{
  "n_layer": 14,
  "d_model": 256,
  "lr_router": 0.00101,
  "norm_eps": 1e-06
}
Below are experts of layer 8 (counted from 0) of a mixture-of-experts language model. Rows are named up (a neuron's input weights, with its number) and show model dimensions 0-127. Each number is 128 + 24 x the weight over its row's rms, rounded and kept within 0 to 255. Numbers have three digits each.
Before each expert's rows: a language model's description of what the expert responds to. This comes from a sample of Wikipedia text that the model never trained on.

# expert 2
What it handles: Learned word fragments. Inner pieces of Greek- or Latin-derived technical words and prefixes like comp, cons, pre, as in aqu-ari-um, anth-rop-omorphic, Paleog-raph-ically.
up0:132100137168107108130112142134131154113120125134146134143115105094115151146150168148140121111167156157103126166095171146154149119096152107125138112136105113118116147178091169136161138145090138138154078155152134139074124142110141153121096105127139097133129117123100157151145115112159143136126129144092109095120163079168176147163125158162145100117128154146138088119140110175148109133104
up1:099134151136132153126124111141082131109129141136113130125142084126144152133143147125114126127132139138143101174076104149123133161138152120099152097127129097139146141095122111125144131119128123156116118173107139083116128171167129164110136136087079117097107128126123110093118128097141155115129159126146133152131105134118170160121140104131140132145126125125161118099116102121126128137122
up2:074129171128107126146139151087178136117151146142153133153143141128089123108119124127141117125138167092040159116159155143111112113142147118151105085143105128129131115115147073122105111158102099148167141140154138139144130150135167164117114136163103063128142114055141172088138149157129120111156127114120120140155151106178117128148160162146099110139100133113108130164098141125108117111172
up3:140100122130120126126104156136137108133107148135119129131104111114121144121089149126139159109142148110144145148141115148114136132128137124116107139115104130076145144144133111130121189127107116086107132111101161133144162126166197134107118164103116132114102157124141137093087148159082129129119103061120155190101175132131114146126121144138103136119119119140190145146126176131162140141146
up4:092143117138120097148124091094103101090154101122139123087116137103130131109124119128160131108166153122097155154099152132121111135129137088179087151122139104125096098097168146145143146125120161128115125133088133159143119131190141095130098149148141120139159105103108127119098076158105176151147113134151141117125165118127118154128145122128119192180149147130162114120115140156141151118118
up5:156100160123203137143153129150133125132133086111106088129113130123117131105136191081144109144122176118121145133152126161147137116156120112118100174150133106126088064160126143110109121108101181147122092163140138126140100156124135161094109150116203127157143129122139133122118167116135121123123070122145139117086101128169153142166129129090113126122143136123106116130160132089105109098130
up6:092147158133099140092142146156134128118112164147154126099125097155096078138120128142104130126133100092090113127124148142122174122113135112137088140147124170174117118144137146123130127061141098151099117107175116086113117149100114166108111139094156109109181126142100136136111124168149126130125112120132158093145115106115119137154199152119140115110170122129059110096127132149074146099105
up7:154109139082121157118146117164110094178116129133115148146095104081138124096148140102118131128104109112136144118113094151136118119135167146115125138111159145087183116147135122092112082136163108111156093152165117143140062104139090101169123150133102109142126118112118102076123162155095168146142108160107106094142123153107121128118150109132099100162163097142090145146178156144130135108106
up8:115091113148117102125128139128136103136092132162154114168138125083109129120125135112125120086110154131136184118144142135124144096143109158143103145127073129159135175164110115122137156092158105102105145137137145119145124139122120111149111135132108142071129129118099165108112106120080174176099081123101059109128118138126125169112146164165107134142091130119129146118154139136115168132138
up9:157105147134084116147127145132151147106135114163109112152124156137180147160138139172109095108107101184116134089121117144143129106109124105095099120142175109140133126107118160150122127165129094169133132115134113114124176150121153124172106102142090130120123118130160154117136126111154134114125128092163115127167145156110143121092052128119138144139132146145127103067155166132132042122087
up10:114123123142137176142109130093099138125127120139125123120091086132141149142088143169113162122076131120140133117125092184132103124100110136109163146096166110111128162105119115119141127142154096115111091126179163180090133117091129146129087134130113127166130102148082135109144099117070151144156164121098107132120117088171129098091148125135126124146121139141127137158147150139168152136131
up11:149143153165102138160155133137112132093172091091101101123118077129151088132055096146140130113123134109102090112119091119112128152108084136124112119130116120124166112135130089124119140148129112128128101138124128135124143076139139141126147125107145093133117105170080144168166120103092094126101129113137158153110099105142127125115145147161167130126117069119121114120135112133177120153123
up12:158125106106101096105141154130141165147133110144162163114146131146087120175112155148053129100126142133142122139088074109136090119125133170182090133105112154118137141161141099103145121120124100151103115136107127131102124132161119186140094130142121161115117128128114141174107177109143158169097126148139154147107137109152126123144123131082159109124156095102150166114114126126113088106110
up13:104132127132154125122119099126105116112108136158134110102133105168125125106114103133122109115139113126095114162160113139150117115086133086103124113143110133138088089107111127153164120131110137097111073106156141115112129137127167128123146117149160099135137117140148179172100131146138132083118154122108159142095092161127108140119094197156103119112116112124089114099157146109119163127129
up14:148181069154156146138125158131145149073116191093146123167127130096091089083166112150090129157154127111107138134145144113177074139129135127138106119102123157139148119116174098164158158127074134102122175126135085101142149162131145108147143117120139155144158117122150111119125114107111148103181093117107141140113109130168143119147172090105124155082142098131135133120130127133116122121132
up15:111153136123124120134123110120151109185152106123135124115106161121154150162100107137126132131112127150133111102132121114118159176137100092132123145086112153108094113134140084136175095111128106133128067156127128092117122097115126147151186125144121116133140115134083131128144080107091137132138088110137149150155141128128162106098161155083144113124096151166117124095144070134122090123200
up16:120119158153138131134106128122120081116155159123124153166169092115154119145147134101128104096115157156130110169144153115178066165152087176153085087060181094187131120159123121114110112133152137132081146142117147104162124104152103142110116103116120105148139107143101121122139139139150095119111177139099122135116106144112157166103149087092134134133108137126145146072139135164091116142079
up17:121146123098132171132125141147131104132120149128165137100110175143132085121128108082089160153106122123145148145085131152135113147083129158133175123109130101178149111127154142117107134137109147125114141126134130101128102094138149129165137146131139149131131128074061111113138136172137124084166087122163132154161109100150076144157168219102117101167141154138127117124149132116121139110114
up18:172145105126091174114162113137131162155148135137107131094083118175147097103126123132091119114113144144126126129132156144115157146125171117163145125122043151105140139100107104148142123137129131156082118091151139152141145155115122107111177133156093129151120120085113100124129120131113163190120095120116067114126120122129129129101125124094123132117156118172139133123140077147104139146144
up19:131135152140119135114115131149111125117113117142145143130119162122164125101100096133120143137118141134158169099108144162130131130161146135165132167120135127109111132152132083159165100146107136175142169157131153123067120148094150094115132112100108139128141131137098141120118180124125123119102129115140109173080121140083133126139142138100124084129157079165135120082130126083144089135091
up20:146120152154120105091119153128143128129186116133123121115140152134092172114119145087088147088127163151147120142138119110114116116128138076144142104137149112121143123130170080138151113152166122106122103149154109151145095148137109096083120127131158137081160150169124149140123147132089096081169133135163112109162150149139106099127164133139122118149094129122154118133149099122141152105161
up21:117162103122120210104144121144129122111108118139132138149089130096163076139151141140161169080111105117124126170096131122136132138141122125127160147130156118092111126118170139112147113113114132168174133128130136144138129128139105118103108150141111150122102136135138131073142111161115145120130115138077131168130113104125125101147115104145113152109126158150182142113166164106113119129104
up22:124120136151162119156129112144096173126115123098157127112113128142156135158077168120115110089118108153145080138150132140094047114157114086161144116131153083108169142143135169153144137094082141120128145138149145144117116133147154149107155164100132155114122114143090136152124124145096171116089107101142119131124157131134136145115171128104122099127145126140181110110150119117105164147093
up23:149132138094156081141110173130148146133181137111096119133106136087153113158136156123128152124133149122101139134124108138122069138155107130110125117140152115137088107087111070157156185139156098142167138196119186117116107106113109132153181099121120118119097104120110119129110116127084135133143104127157094151155115139162112113085134139099110136138173107154132129099184098074161148116153
up24:071100085114140125080146123126133156122100149139146145106114135108160155143168135156179164130172135106117139130121089105172169085150141143111111161136144148139127099121138154081131096137134105133184126153120145150154155089121094142111136145134142073176134114171126085113154108133124148119121115115116124139138152130094092135153134140103116124133124131114139134135160129159094118182143
up25:136145130155115142126156085114099155091139134132114106154104186125141101123154133156117115156117097099131124138141130113115125113171130148114139113053163142124142106119128116094142080136145125122120191140131124089155085126120147163132101104120151145119152108117150127145121173163115080118118133121074109137125152121120160147146124152145120136147126135139099132129123131109106115152124
up26:144127113141101133123120140165108118113118162107122080125105138114132102174121162172108127090141106124069119124101130105134138092165158116131134115161118059125153137133110121110089127140122152132125102135114152141114108099120116139132144150144137131136138164125149109105153086126164132110121131140095087103133160131174136118129114080107118165105123134142126134177127126108142160142129
up27:120130158165120110148172139134130148102139089086110157113152088106165123161134121111170162154136142126068135132137109082147128122169106111117122181114123091114115126135116103121156110116133120171114155114154131108134123115168100119167162108157110114141125148084119162146096094123112112082136117128133122154127156107147137166175145127153099138133117138120132121140106104142165148182128
up28:123145109116098117110178121132073118115131110115148109157123143134102111128153150111105171155165146104175151134161092141119135097129097148111077123118157142118117096112124124165104150109098120098147129112103156098116088160140102116071116093069131118162148138072154130136111069116154161105107132116127102130160119172134149129134113140159123087128136146135125077143098154105107135077128
up29:100135179116113124105119129115138139102125104154159102096083080098159135140156100146114155106128111117129137111156121105120126178118130122172132137125114084102115132145125147106096133122125137089150134069159129120126144133108139139107120105140113166110104134117074144147132121106111119128117147153109148103059174156147107180102142147161140083146144149138100134161133118100155130086125
up30:111153156141128091134124152116135151117159112115122109124116155139120074144146118074093080097143120120112158148113098142134101170143163122146129152109124144135119144126111107157117125098143129113106134134140128115122115147124114117119153156116052123097105151101155145128106093129092113143116136151111137104131124117142174130127131127132103092100138151130133125133143135110161109138116
up31:116161149134135112153152109149135128143133130110135110160169144179140118117096125115146099079149174081081111150130132130132098150160140077124097134133128114119159090109113116119090149134146142120149145158129135100129136162159125123084129100170133072105123118117084096092133076105125121094083119132111088131129148129115179128120107118137067097141142108127140108118143128157152110117110
up32:087111170132123118105109128121134159112188130119129134134133136155130135108164137180121106124082155172135104121150104125115119128131148121179091107146160121124072179087085133124135104110125135116114119106179123126147112092086176164115173111117146133097084116111110124116137144175112134122117134106133135129149151095105140082136081104147122116077146117104085149111092138132123143121131
up33:157129154083094090132170156142136157172130101101145084129157153177127133160121133125116135154094108116096148105127147127130090135135143160147083088110131167124130094126156152119128135117117105144138165125119165124140111136130113117135148127108146142128143073095136158135126164167117147093097111130119157106125113131138099098163111125137145135094112157125114091151176162160128110113148
up34:156174098132124103172109098167126132147133099133139165129120135143134105167119109108119119106157149124148117169101135109095091135150153154097107113096150150189124095073134104116115151090104116145114131152135118085138123082177102142141141108143127119110109136134117162129127160100101099152095152149140146138129101142129184104144130109151127111164117152132125084080146137144166090131148
up35:192138118088082133147135124082098108130113134162125119097159107098136127143143136135123172146108144115121130116148124154166071165106100126099124129132164125125114160158158133082129128124102115142117153103144126129158087122153128163108131141109108105154158123147162129137134161127163182128156114097133143150174136164127118119099102118100116125134152131098108129085126140097146150167081
up36:134134130115096118083073120130167112105171131144096079135099159148125136147121150162142148104156116084162116145134191091134143160134190133117100102126104135104100122135149111119110133136167156134096127106140156169141096101127147098137097072139159092143151101089097080113129164113103059114112102139138116165129134115110152098122083131115113136108140128168171131117135104137170111132143
up37:132115149117113136147142193147142137151105096168108158126127173117155135149090128107156131139157168152105170115190146147125137111133105129169127131136116101139127142155091131118139142097087142087137121141151139107103128141139130151096128125089060131147095102111127118127117144129140120160097129121158127096090200175089092093142161137113150113127136139133106110134138110109116145073131
up38:135120120100088134125121136126126158120144142113137164121107149112144131117133098180132158104086120157080055088111169156155124102145096113110164114109135114134089145098101138124178153076127133140134139136110145173078113145131108131155134133115147115171117133138143101132149094143112118138161113094124121118141129147134107098135121133104122149118163111160097117089141162149071123101088
up39:107168157144096129144097124165112114093129134112105103148117140142150102125171147141145122135100120170160099144204110106097105111122112144132096103152102084116113076139158113128152122111141143146096125084140130096168127171130152171113117103148123139140100114127074102114134145162092096112120126149137114143120080166123141134118137116137143075139148097160116109137139113096149086125134
up40:149149123136071097094150147153129096136147132101125123147115128155093047167148121087103100141159149141115117095137110152122124162124107135110100115103145139140138154107117079181116139169146153122114144122134173155121115146132135159113151128117077108114087100163114131134136163130111160130131105095151123070134130122107079156129098123125096116143144141115134150163106122084126129160078
up41:114132119121121124111150143140110146144152109132128141099120126180119077104104155152101101128127132107133110100150085125084136151079125110124093094142058102137108095148098133116163138131175143141143137096124117128148145128132130119131133128149139133116136117123146141179104128151098128074138168133159113120107108129133133126161175092138105106118099079110134136122129121150198160122117
up42:107118126153130145126121097093178123088099146135126144153136136137166102140141119150173140122140143116111148151166090169088136129089098162128128103123145116128114135151143098140107100113124096159128144127168139153139187146111147127135144114148137106136157106148153150104170153123137133055123113131119134139140183141133144119121099152180119137106123083114122178127132152125135123101108
up43:114132147099121155129120127149155090098124118126138106134122130122102097139114119146150144091149121131176117087094106141134089089130108132091095105154137128136127143123115128160148179128134174137130105123139129136172110112136185149138118148158100139120096102124111124109136163142159168153190142055141146140072167093123090146132126134161111143162120106107145159091141149123118156124093
up44:163098159151123136107140104147116136104134168099128104155127113113122137086121180154139108163097125157131116089112138155165096134172145176122136122117093150115136129151126133122131085092140110148142170077130146140128128158122084147162131085081137093132128137111136149125097101149113122117082123103093110157165153133144139111135144105136116082140150089110063128129186154153143131150133
up45:101103112133106158089127146142151145110114172094175113152108148138134121157137146131110114123152110133099148059159103093110138171153088163150132183131113058106094112120114082176112127099154151111122163119138131156113082109165079104166142124159133091131104141159140152095134132122104134079145081118124148083145149175206089121085148149114104109150162102144160141136104150121147120125099
up46:140115135158108141143119080152131116152116144083155097132109140144130100104175101111154118129144119124134055148140160135113140093128113124132092087149076115126077082141145155108125101142172130134119120106126136143157144098157109127127129117148099107106120132156128073122111111136098126113137163120119085102115141151113122134147115152113159140148128142106124155150153114098162117140131
up47:136097123113108088106161219169133149137114115144128128118109138171158140145114195114097109102156158134140175136170135073123149128113114076152132144078154127125163146151136146093117113107147133126088091128105131116144144127103111114106140127067111148121128087170127138124104118100135131101096120124118136145140114178112155139119136165097142155160155114105105111095162133135129126165118
up48:156083149157154129103148092169124129132133152150138118143143125151128162126162150114119151117159087106103150112104119144121146106135164134124134091128120117088156133137143134108098169099132094138144130123190155085126091114154115128131134128130093152095119133115135184137114103165128121155121113141134121165111090117139116114082102150100147107127148108122121138117095136099121143128075
up49:117129132090144131139139134110151108146087142147129142134116124112118084107118105155108124132159149080109134132138126173139162127136124135121110096103114153136143126138125111088161165119130196106111106147118146122160150130148111152133108162150123075098161104147147118077128135136135092097138108125113132117102098218142157142135148111116107136124104130164122092141120143105102112113091
up50:124163133141144098138087131197092110112105147127119127118055077122149113098117104118116148141128126100114103144146142157114140130148095128148105124146109139118126136127119164129135128118130139126147141130142180110107084156073082146170157077111132110130114182180163099128113142136138101136167176083152139120099100120133152106122137127156115123143074107151091075079139172134128129135117
up51:146081123163131104136112116080125107171089112092096136125094139127133117118154158152123131135098135169131092124127180086122143111131101151124113139129152133126149124092112111135130116155157147138129106113090147115123143124128095119142145109164104118084137142129092115123088126131103118144120173124126153161136128116106160134134153113136119134135115107126130131118159137110127111093091
up52:132132157165204166107132116117118080082127080162125118212156162090149129120092129136109112095136171067137122170102145135087119159122119100164114142163121118130118114103140152104146088106112084119090113155112132147160131160119120133169109093112153102113107166124090153160124112161100107139088116132161129134104138156095146101136123171165135112106163131075165133141150142168139123111088
up53:113138111160161146122167151074126119110134114103166083126139103143083168096147105121170161121119157158136118164150137128155149136132144097141133117126135122147098112175166132126201115111099145128094107144140085114150088141136101122127120130082134103128103120128142136172145132125090148104163105170101075121127128143156153115114150125154108113170163167112149148126138110150132165124153
up54:142116130127139081118090131121113123120127124162102123131132099121149130153095127099140124146076083112156117106117150133095102102123129133120131101100129133132100153117143093106128101163118156137118109131131099116146112140065143142169155125104159124220133092131119132089132142107118102117109144124160108142129150177145139142128145098111067064138109129114093138122128157098109141072146
up55:075138135101116107122167134146129079117133111132126084109118091082117103133114166147115138124117120171120153150114105111138130122117098115133123148083122101085158141077088140114117127161098151156123131163124093101120122119131135168154123107122144136145130116128141074149132083107086153155111171103121136134129116146099130143137148128147120102144136129175124172089153147148105147131087
up56:124125108134102081132150135118162153135130158090100143192116085089137148129134129126114127150133114145143119166076081136158061129115171114128132179141094125068171108111090124091152140088114159183151142140133085137113116092145123095137116126135166125158138103086144086126145145160129128097139123113141105132118120122184139138124154091133118092135165126085168106121127161115127133148130
up57:154101179106090109108104145115163108136146094117124120128094124144096092103121137142123118099094172106137107134107106110093134114146145079101122108175103123147170144135159133144137148115166141118147132116136169129111099128142129140158105119157122141142118143135159137125119079143112124152129124170171151109099134101133096122162157138122084128077114168079133137164108128114103109112153
up58:131082120107109163101067135113143113112153105124132094094164141138091111140157148150108086115128157129152113140127098150164096186119143121118146121080108122138107143078140134105074124132128114132130107134166115141112117090140130159102123119106103091122154144120142102111184115110141126135096136090093118123080153106101145066112152160125114137143155157121154141129125153114171099127076
up59:133116154143125110098137110143136092109123138144167125166089123097122108121177136082132116142143121109125142110147144106099105100168153169073118119130169136177148168112105137084144152140105154128096147131180103143109105129084117114087140136055182120131124133114159158129120109125128153131162119124088127126107168133163140135148093147137105119153177111111078063096136136108111113137108
up60:151121141119131129105104102129116157137123135144142115142129118126138171158192137118083143107104152111151136110140112119137141146174096097113114076163132111131147129122153140130118098146128103163157076123113122103167089148168133115123132106084130149107143151156091117140128127122100157123121163112176121119129122163115108108134152159151116104157120145150100109121152145166108119131124
up61:115150137153108139146100186149175133142108079137185100167111108117127119118115105097131134091124155143107116130134131092130120137106136087158125104129144156090142108107117068130119141170129105145114112099143119123145126082135112138135127142123171133133165140135108144113135130146109147147099087121083122175129121125112106141123122123176110135084135117112131093134200127134122124159119
up62:090106114133108110102146121089120133163182089146071119137132142127168085152118119135164152162104135127122080134140104110167120150144093147156142127105127088145142158115135133125148144131104154174138140132121116129119118130083113131160130142118131164098109129104129157125131120150167137094137140106090117157171111092119124142107135125145155113115126141126121175167135170142105115126121
up63:116142096140114124183143087125128137145120127141103125143115131100124113114135102092073131152150121159150105092158109105149131128146114129135138098122157125107111136133130134177133078108139161135101130114134172155113117072138084074107138131105149081131082146121136161140129138124121110095157146087130129172120181101112126155138172141121163159110090145132118136137160108125158130143142
up64:114146151128147142188152139122146128132145136155101122099150137122111109152126088116068175143133103174136128137117129143150108124163139072154113108130143088103119143091107116142158131109158169131164096138138120061095105140125106114119138170145094113139130173102137120188137105146111110131126116165098124155155154099105146135159104113158127116100119117093117090136133135102105161167132
up65:168155128173165117090115086120123164139164135146138126089148117139128096081164125160114102105099146134139131122112133122138093129163111104134071154077153119113128151133127143127112166115140159123136156127138162135107118140129093165131179136127103130113147116135126131151115096130108101121111148090105145136108123128113156098113109136150141100156196135118107140141120171097148115113134
up66:111175136191134108127132140114107120116115101156165126089109133161126111138148142151126080119144164106138129141145134160139103121130128154099147101082131068135097165116122115080166106127176140174079126094135095113188176105156100143126162122097163090131126140140110139157116160136171144137125149105113105194125127183102123119097139155153117165144157076091142151086108138121089135111117
up67:086115118142146109154114148104128143110064090118143133102118123128105145058158135124118146125106120166120115162148127122103130134131122120167111137122084137154141130133120090158127138113126145178122143126125059135149128132196104159151147117112134115093147147086136155120113106123088131159112127120116107124122165119166104126118109135122104171078149138108126099083118103110135124120086
up68:151091116155143116120102128163096146084118107141122126116150105157135125117151104132145127140113201137107117161123153108150123134147129112129117101125148105159154092106144115104128138124160108102159108150160111116156102118090130157130194096134103119131077127130102125121175106112124151136100115170108149077123087159111168179102155127100130108138149125142128124131106170115106091112125
up69:100102123135127122162127140127113097098147136141145149146161129130153145121099126123118114113090146134117122106107127104138072123109126146127144086107133103139159113130141098148106106151136126122114130120132091097115158153116103122150150122135123144183091143106110149164117125131170128117090061142115106121123149137164107125150137097125116118110157141130092126102152143124184106053166
up70:117149114116171119150130087135145117125108122171108105164115114090191092131122120113108136117112147101122129149138160216139109123136112125158188114103177110134109137141119085131169116161128115095148137071142139112176134101160162133106069137152150126139124145086110152128070137138107141104121133123120145162141135089152097111114094155106046143122126115105146115117113135123145090096096
up71:099149122092157161142095158139100107067108104139126101102097139155124107134114108144149138119128126110120103184136117099157158119124115121080113117074100131170098120122104125109130114126161126150140117174143153130121110115134176125158121175125118163123091134166163130080088143116128142116170102136134128145140158138133186149104135137099123179143111100122167093112091168147120158128144
up72:100106103115121146104133172094135113122122132127126147107139105151135154092105131138155156142137132117141078149135145077153094113136166166148149164102125165078185147129129138096108121103121090158123087146090114136149111129126093105110111132141141167179107120144126081098173139106100110112117131109084124145088174103137123121100112100101140093116115112095091149070093120156138152115103
up73:163141101127116118151165152111141132091123140142134100094150096110110143139140122109141152138146158118154133112142134122121169128159071109136120128135130139120108124174157109132134084086181126127180106163135127091126105128158110159148138124106118120135151110184176127149171116170131142089155171129138147107096126137139088129171140106175107066100125120131136110114103129149144103154105
up74:152146111130142141134118135129136120135147122129106150166095107143125123133103132137116084143118133115102177147112126112146105135167134157162140095083118187156136139123141087159122107135125159097166122144153074146120166095088133087120105156121113188115147163154152116126121140127187133165122130126080117173093087162113109133110132110128143122120142078174151140115153131138151146191169
up75:070074108107144135131108166120164132091141095155126095154136132155132111138152135136137157082108119136149172173145133148138133124158174128132099114100132113153138168144127128111117139113129108135085166084111155104111108132139143111139113106137099147109152087134116152141150112113119168148116119115083137142143120128141109168095110142123078153104109104100102136119124156109101124115138
up76:106127103122161120090127108113100130095096136113160113097130122102151110134124149114088119170132124139155154127135120130131170137152105112160066130123111150119120137110201108156126098140094145164103161111176114142174139142114120132111127172143120129085153158131141127132123096164144135108145105172133140108129108113152121099103133103075142153101143161140141178144157176135129136130177
up77:104140148107105127163133122136164178124155156148134148102149119112144143128112118143121081120121136132115099149139164128117156146115111140145113082119123138125131068143123143151121128155191159125176087125146076122147122098160122172149156124141113165116128155194139105119142128136182089100097093080127128128122151089145102114140160088097123139123146110144136114136118148143132079152108
up78:128174169146110121121132158154146100119145082139133115102150108143109117157143127116115156129112105114128121059141090149152124133111077158134166155165143128135149136110147128116148118074165136083146133155122153113128135149171165107113120100162140103155134155139140145136128078126171133149123099108112089147089131118129149136148134115121076093115123161115186115130111179101170128138145
up79:118117093133127116085110101104116090155137098108128131124136154134135091091131130109166097142110128111158126141091136156091142142136155154095079086178101123102114106126091103123116144140124135122097134139147162106097102108098150157125115126128146135150138112122104155152120093151129118133117145130129115100158117129111121123145137090142126126123158082134118171163148159143114125132096
up80:149150116127094101136165120138108130136148138137131139134054111145117142108185134086149118104105170072105135113122119089111155165141128098130146146147122134137123104102125151114102132134121113129183141120145123140092084166089128110149146112136117100114115119170111136134143139125122108108083134105142130090123117112104114105137074132139116086131141131129144105128098178128115096087129
up81:118134129153152136109108083140104133113122170146144172129134128086130120114118127133080146087160134113140080116132107117116125118146120152131127110129154127168115153152119123113081087142097134110163129130169110146164121144100130103128149145140116133113158129111100140138142169160117126167110166167139125106116132142138092158113125180114123088162145110108073106088145171148137136141142
up82:116131154087140123143149146140126099113118089147131123158116169092122100155114061103116111118155139126103170122125167132147148158115153136148136131106165116097131096129097118130157102145129147135171143118162145144144144125155104089169148121131116108141088150137164184150102136135140122103159120100110141158147127175126080124125141108106140090152117110123151116155135153120131084132105
up83:142136113092162128151097135156120157121138122123103138112083119183105101117130147138151132153092146113126116122141077108112140126151178134133109150136131152098133121097156139103155051129137118165132111138145147157112106141146083138107136149145109106157154119156128105103145149064124161147154152145142115091133163118111122114090123133136118115118138119169117125121146157116116092144143
up84:138109148085091135137099128150147091126110134149119123169107129120154134116114155112110124106131104081127114096113088179101131113142136112143145096077113168119113138076126114155093121137117103174147132139142144115130105161147146134126129110107104090125124120097177144104131113146173158112124134073122122156093101088115150132175146164135155128146166139115140133095144141134108113114120
up85:117127138190131098165135145139140159187155123141134160118166113127131102139141120139130131125118104139110123075081163116120120145135114098166141146126143095102116139148057084102121149143163103147154126120123102124173102090160134175165140121154111060137155190115147124146125116122120126110132122153108131142092106131144131176129119128142120116089136138134151098144148120120134164124130
up86:146146127095123129149129175120170142115122100100154127151116138098114129126108187151105133091131154113137165137141114132091128123109150145108084126159161172133096106120135113076143135118111136146144132100101143067140119132148151119148157131123090109111110110139106169115154120142131131140140147112083149088108153131189099141157105094082121122115103148135125095117117093125114113145135
up87:167165174147143127105112152157063174087077129156132132089137150152114109128131093108079169153139171128118125151107146129175145155157139105139132092117105131119166091102137127137121126126120158173093136139085107156117108137126106147124130157173109131117071091118127137152214133148122141173098114116153123119094185127144112109128122123139104146135145133166123129149141132119132173140142
up88:094137163136152111136113123152133177107139142116125087151105133149112146118140052111129104100129155165085096087107116117140130119157160143158128123101083117145118121157071128111125113121123111130124093178156117165176100111166119136120141130137138125118139134141112111132141144111153135074111148094115171163132121128142124079096138180138145174145139116136093095114127137124141142084129
up89:071178099162131120151121134139109142142156131150157064133135106155125141118154076103098125071103128083089185166104159136161114123139098106158193124113124121119117143111134103123144118184126092153113102122122118097104140120150137143185132129124167119140137123141147137135119146148113147145143126143130134163124126109115142113148092131138140165189107136114125156120129096075122131108105
up90:103159163130097101110125149159130126156116103177120070151121159157116151096140099119083144152133165109122079095143164126110177089124109141151134123111130178165170177111082109085130111119146123110152157114132121144125137109130157128101115120137135129143099090133078156141156124134104126122155136131140119135129160100135141133111125174154144160135085127137152179078118132147114115124125
up91:078104159155144127126106163115113108160099152160126127118102117157113142122151110116144104151106131100123104118138123096100107089151166101138136141124115154118151131104111137139154087145121109164126131095100136135112110148151116112188126119141140156103154128147130167149136138118116142086138105127105090150118122122088131167161104121100129140127184143099135160115126156108093112079142
up92:119117126093115173117190132110161152166158145148141138099104140106138119122134185116141149123129106095140127123143174129124165095140133130110117138133122155120114155098119146134125118127159118148120116118130137127123158081084117098136116145145109113118081152111096083124144151167142157120112120101139053105107149159143140129128157083115131103107092115126125120116163128141139129130109
up93:122117156168157118144135133110074133089152118159110104185162084106133100142163135104101103140097173113118155148130120115156138116141135133140160148105108077103143179120130118138164110146152110103145172115152117140075154111127138123078146131113132081138138106124127155088118082125141124101130140101132183173105150127109125138137140105137096124128110151069159101136094119147125143124115
up94:134115131105105127142123121138109150137135104103100146146112158125144133090143108138131134154102153114121122130130133124121137116088123098140123129108144149136122118129091116151094092154141154138164108138073136177131145119152165104170093154117180081118130129090120109115164152151126138149128115060142140094085137086118164163149115142162154135165149145136129098126159163149100114121108
up95:140135115156135100125149087104144152094149079172121068125082115121133091175125130109129116117120110089150130128126163082135143117134151140082104142135091112117151093130151148135122137161145113083146102132143111135159090133121142148126144109149100110166124145158134141131142123140131117091126137113119100176137104114112112160144136133096119102145110086123132101115152138172196139157148
up96:102118170163149082142154108157117105086100062110053128120132127119120123093165119118116118131162143131111141105147135133107130124096118148112102131116119116132112143121162105117075111094151117122134076108141140128134130200090150137111094162081156147101174128142100152142098118148112147155118111152142105136087121133128165126097136101150126136151079148125092176121137128119101135103124
up97:113154159091086181140143106118128138111167069107164137139081110067126140155119181130071125128135150139144082147127126162136118145157118173107132122125154154138143148128112080100111072136122184105173091104120178111108101130107085136143147123125146078115139085128106128163156128156144111107112128134153104110143085105147128122085123130128107133139129113153135132175129119137124139088115
up98:116101166127140097072164144060071158140124145138165149125123120139146073145115109156133086097134151098123144131125139133168136129172137092108166153090141135094124088096131122102138125079149114154139149149185128115146139146159094067090157178129120097128143158167106130151125119099152131126127087108097116152133111141128142104099109128151130127082132159141152126118145129113139142108115
up99:131153138073127138089170103112063105123131108148168106153150136097117118122157149133140160102121158143123134110098142114133138158167106103104131143101149181096166147124159094131141117164149128158137132135123093181099157100089168135130091120132162152151114169152103133151132094147147149127068140140115116155121135124113137117127144120145131100141140125145129092080176134151125079138158
up100:136103148122154124140142134123109158118115116144115167169125124106176170120148134156139164123102101132065119155084102096137144154128109142092111128120139099125139114128103104138112126129102134129140149105130095100099150134152101152113104129100137098145177214120089117111108123089148161127099130113086119070112128110142158153129133137102099097150145136155126122113178161121144094082141
up101:150106126096089126110158165167104121126139125090146126133141105099126150136140120120127112139118102156119106176124133092131119101116160148127105134146146128133110128136072119141109086180167122144116103163145081117115133111122079099112154168129140087125118120167157144148144130121139145109101115149112109135099171141123145134101145105134140124095100119107147140132135140168087113139157
up102:113082123175114158138123112111142181121158168144117124138124105142111126125101134109147155125078175144138147149132096158182131098129125143097151133134105116090114181129135107184151119137129129136126139097157119149123155138092110137149189118101146119124090127123126149113136108134115169113165105135113125131154169091147106118083094101139104099134100166093151129093081154190114153144143
up103:132138091138125142084111123104153152129087102110150125122091126124150182129108124099126123116082095132087168108120101157144131142129125175138131109125176113148085150116144095096163134108157130136153138142152171119140159138119155147146128094119094115124118124154137066104107103130122121118116144145172077145067130144134155177154116139158100129121109056115157140114152184175098151116110
up104:124120129092119126166141123124137125181106141122162139153111131179155119110158156165102145137137151098147125149120123134096122154139169083121098144087109110114122144143098144120163123127109133122116127139126129132166121119106163106117098097110140105135132147164142146152105103152141099143129161135129165153105175092078133177163115129130120126123179089128118158126166136128116167128108
up105:104107134127140066157160122111064107118117123166139140130124152161134131174110131097136092139139096151124149123109058168151157133165092148141115124123152093129121126082100117127156127154091144181109129125135116112112161087087119127167110154136138060147107125177152131135125146121108131130130118110100137186090159099104126075093103139157128132158135122162132117089158164136099134160122
up106:138136134119112135078123153141130175092110106127146133099127131140157105151131125127096172082117127103137124077116143129146095187138120138113122109107122115137106097109126144145159113173100150150127169117115081116164125087135145128140131151124123115129163118135128153108154126149136117102167066113070125127151166106180098110116124089143111080114150094103166114128162145118154128107101
up107:146171101116149109122104101117157109123111138128139144130161129153201106125127137080101168093144108122132127113114103175106083119095146133140138140104153103131167131125152130173122117091149105116104077116108129119143107109093101136144167118140147120141116117097114167095109161096142119065100132098101138129133120156130115122150122119146099167132144117125130097157119114141106163132122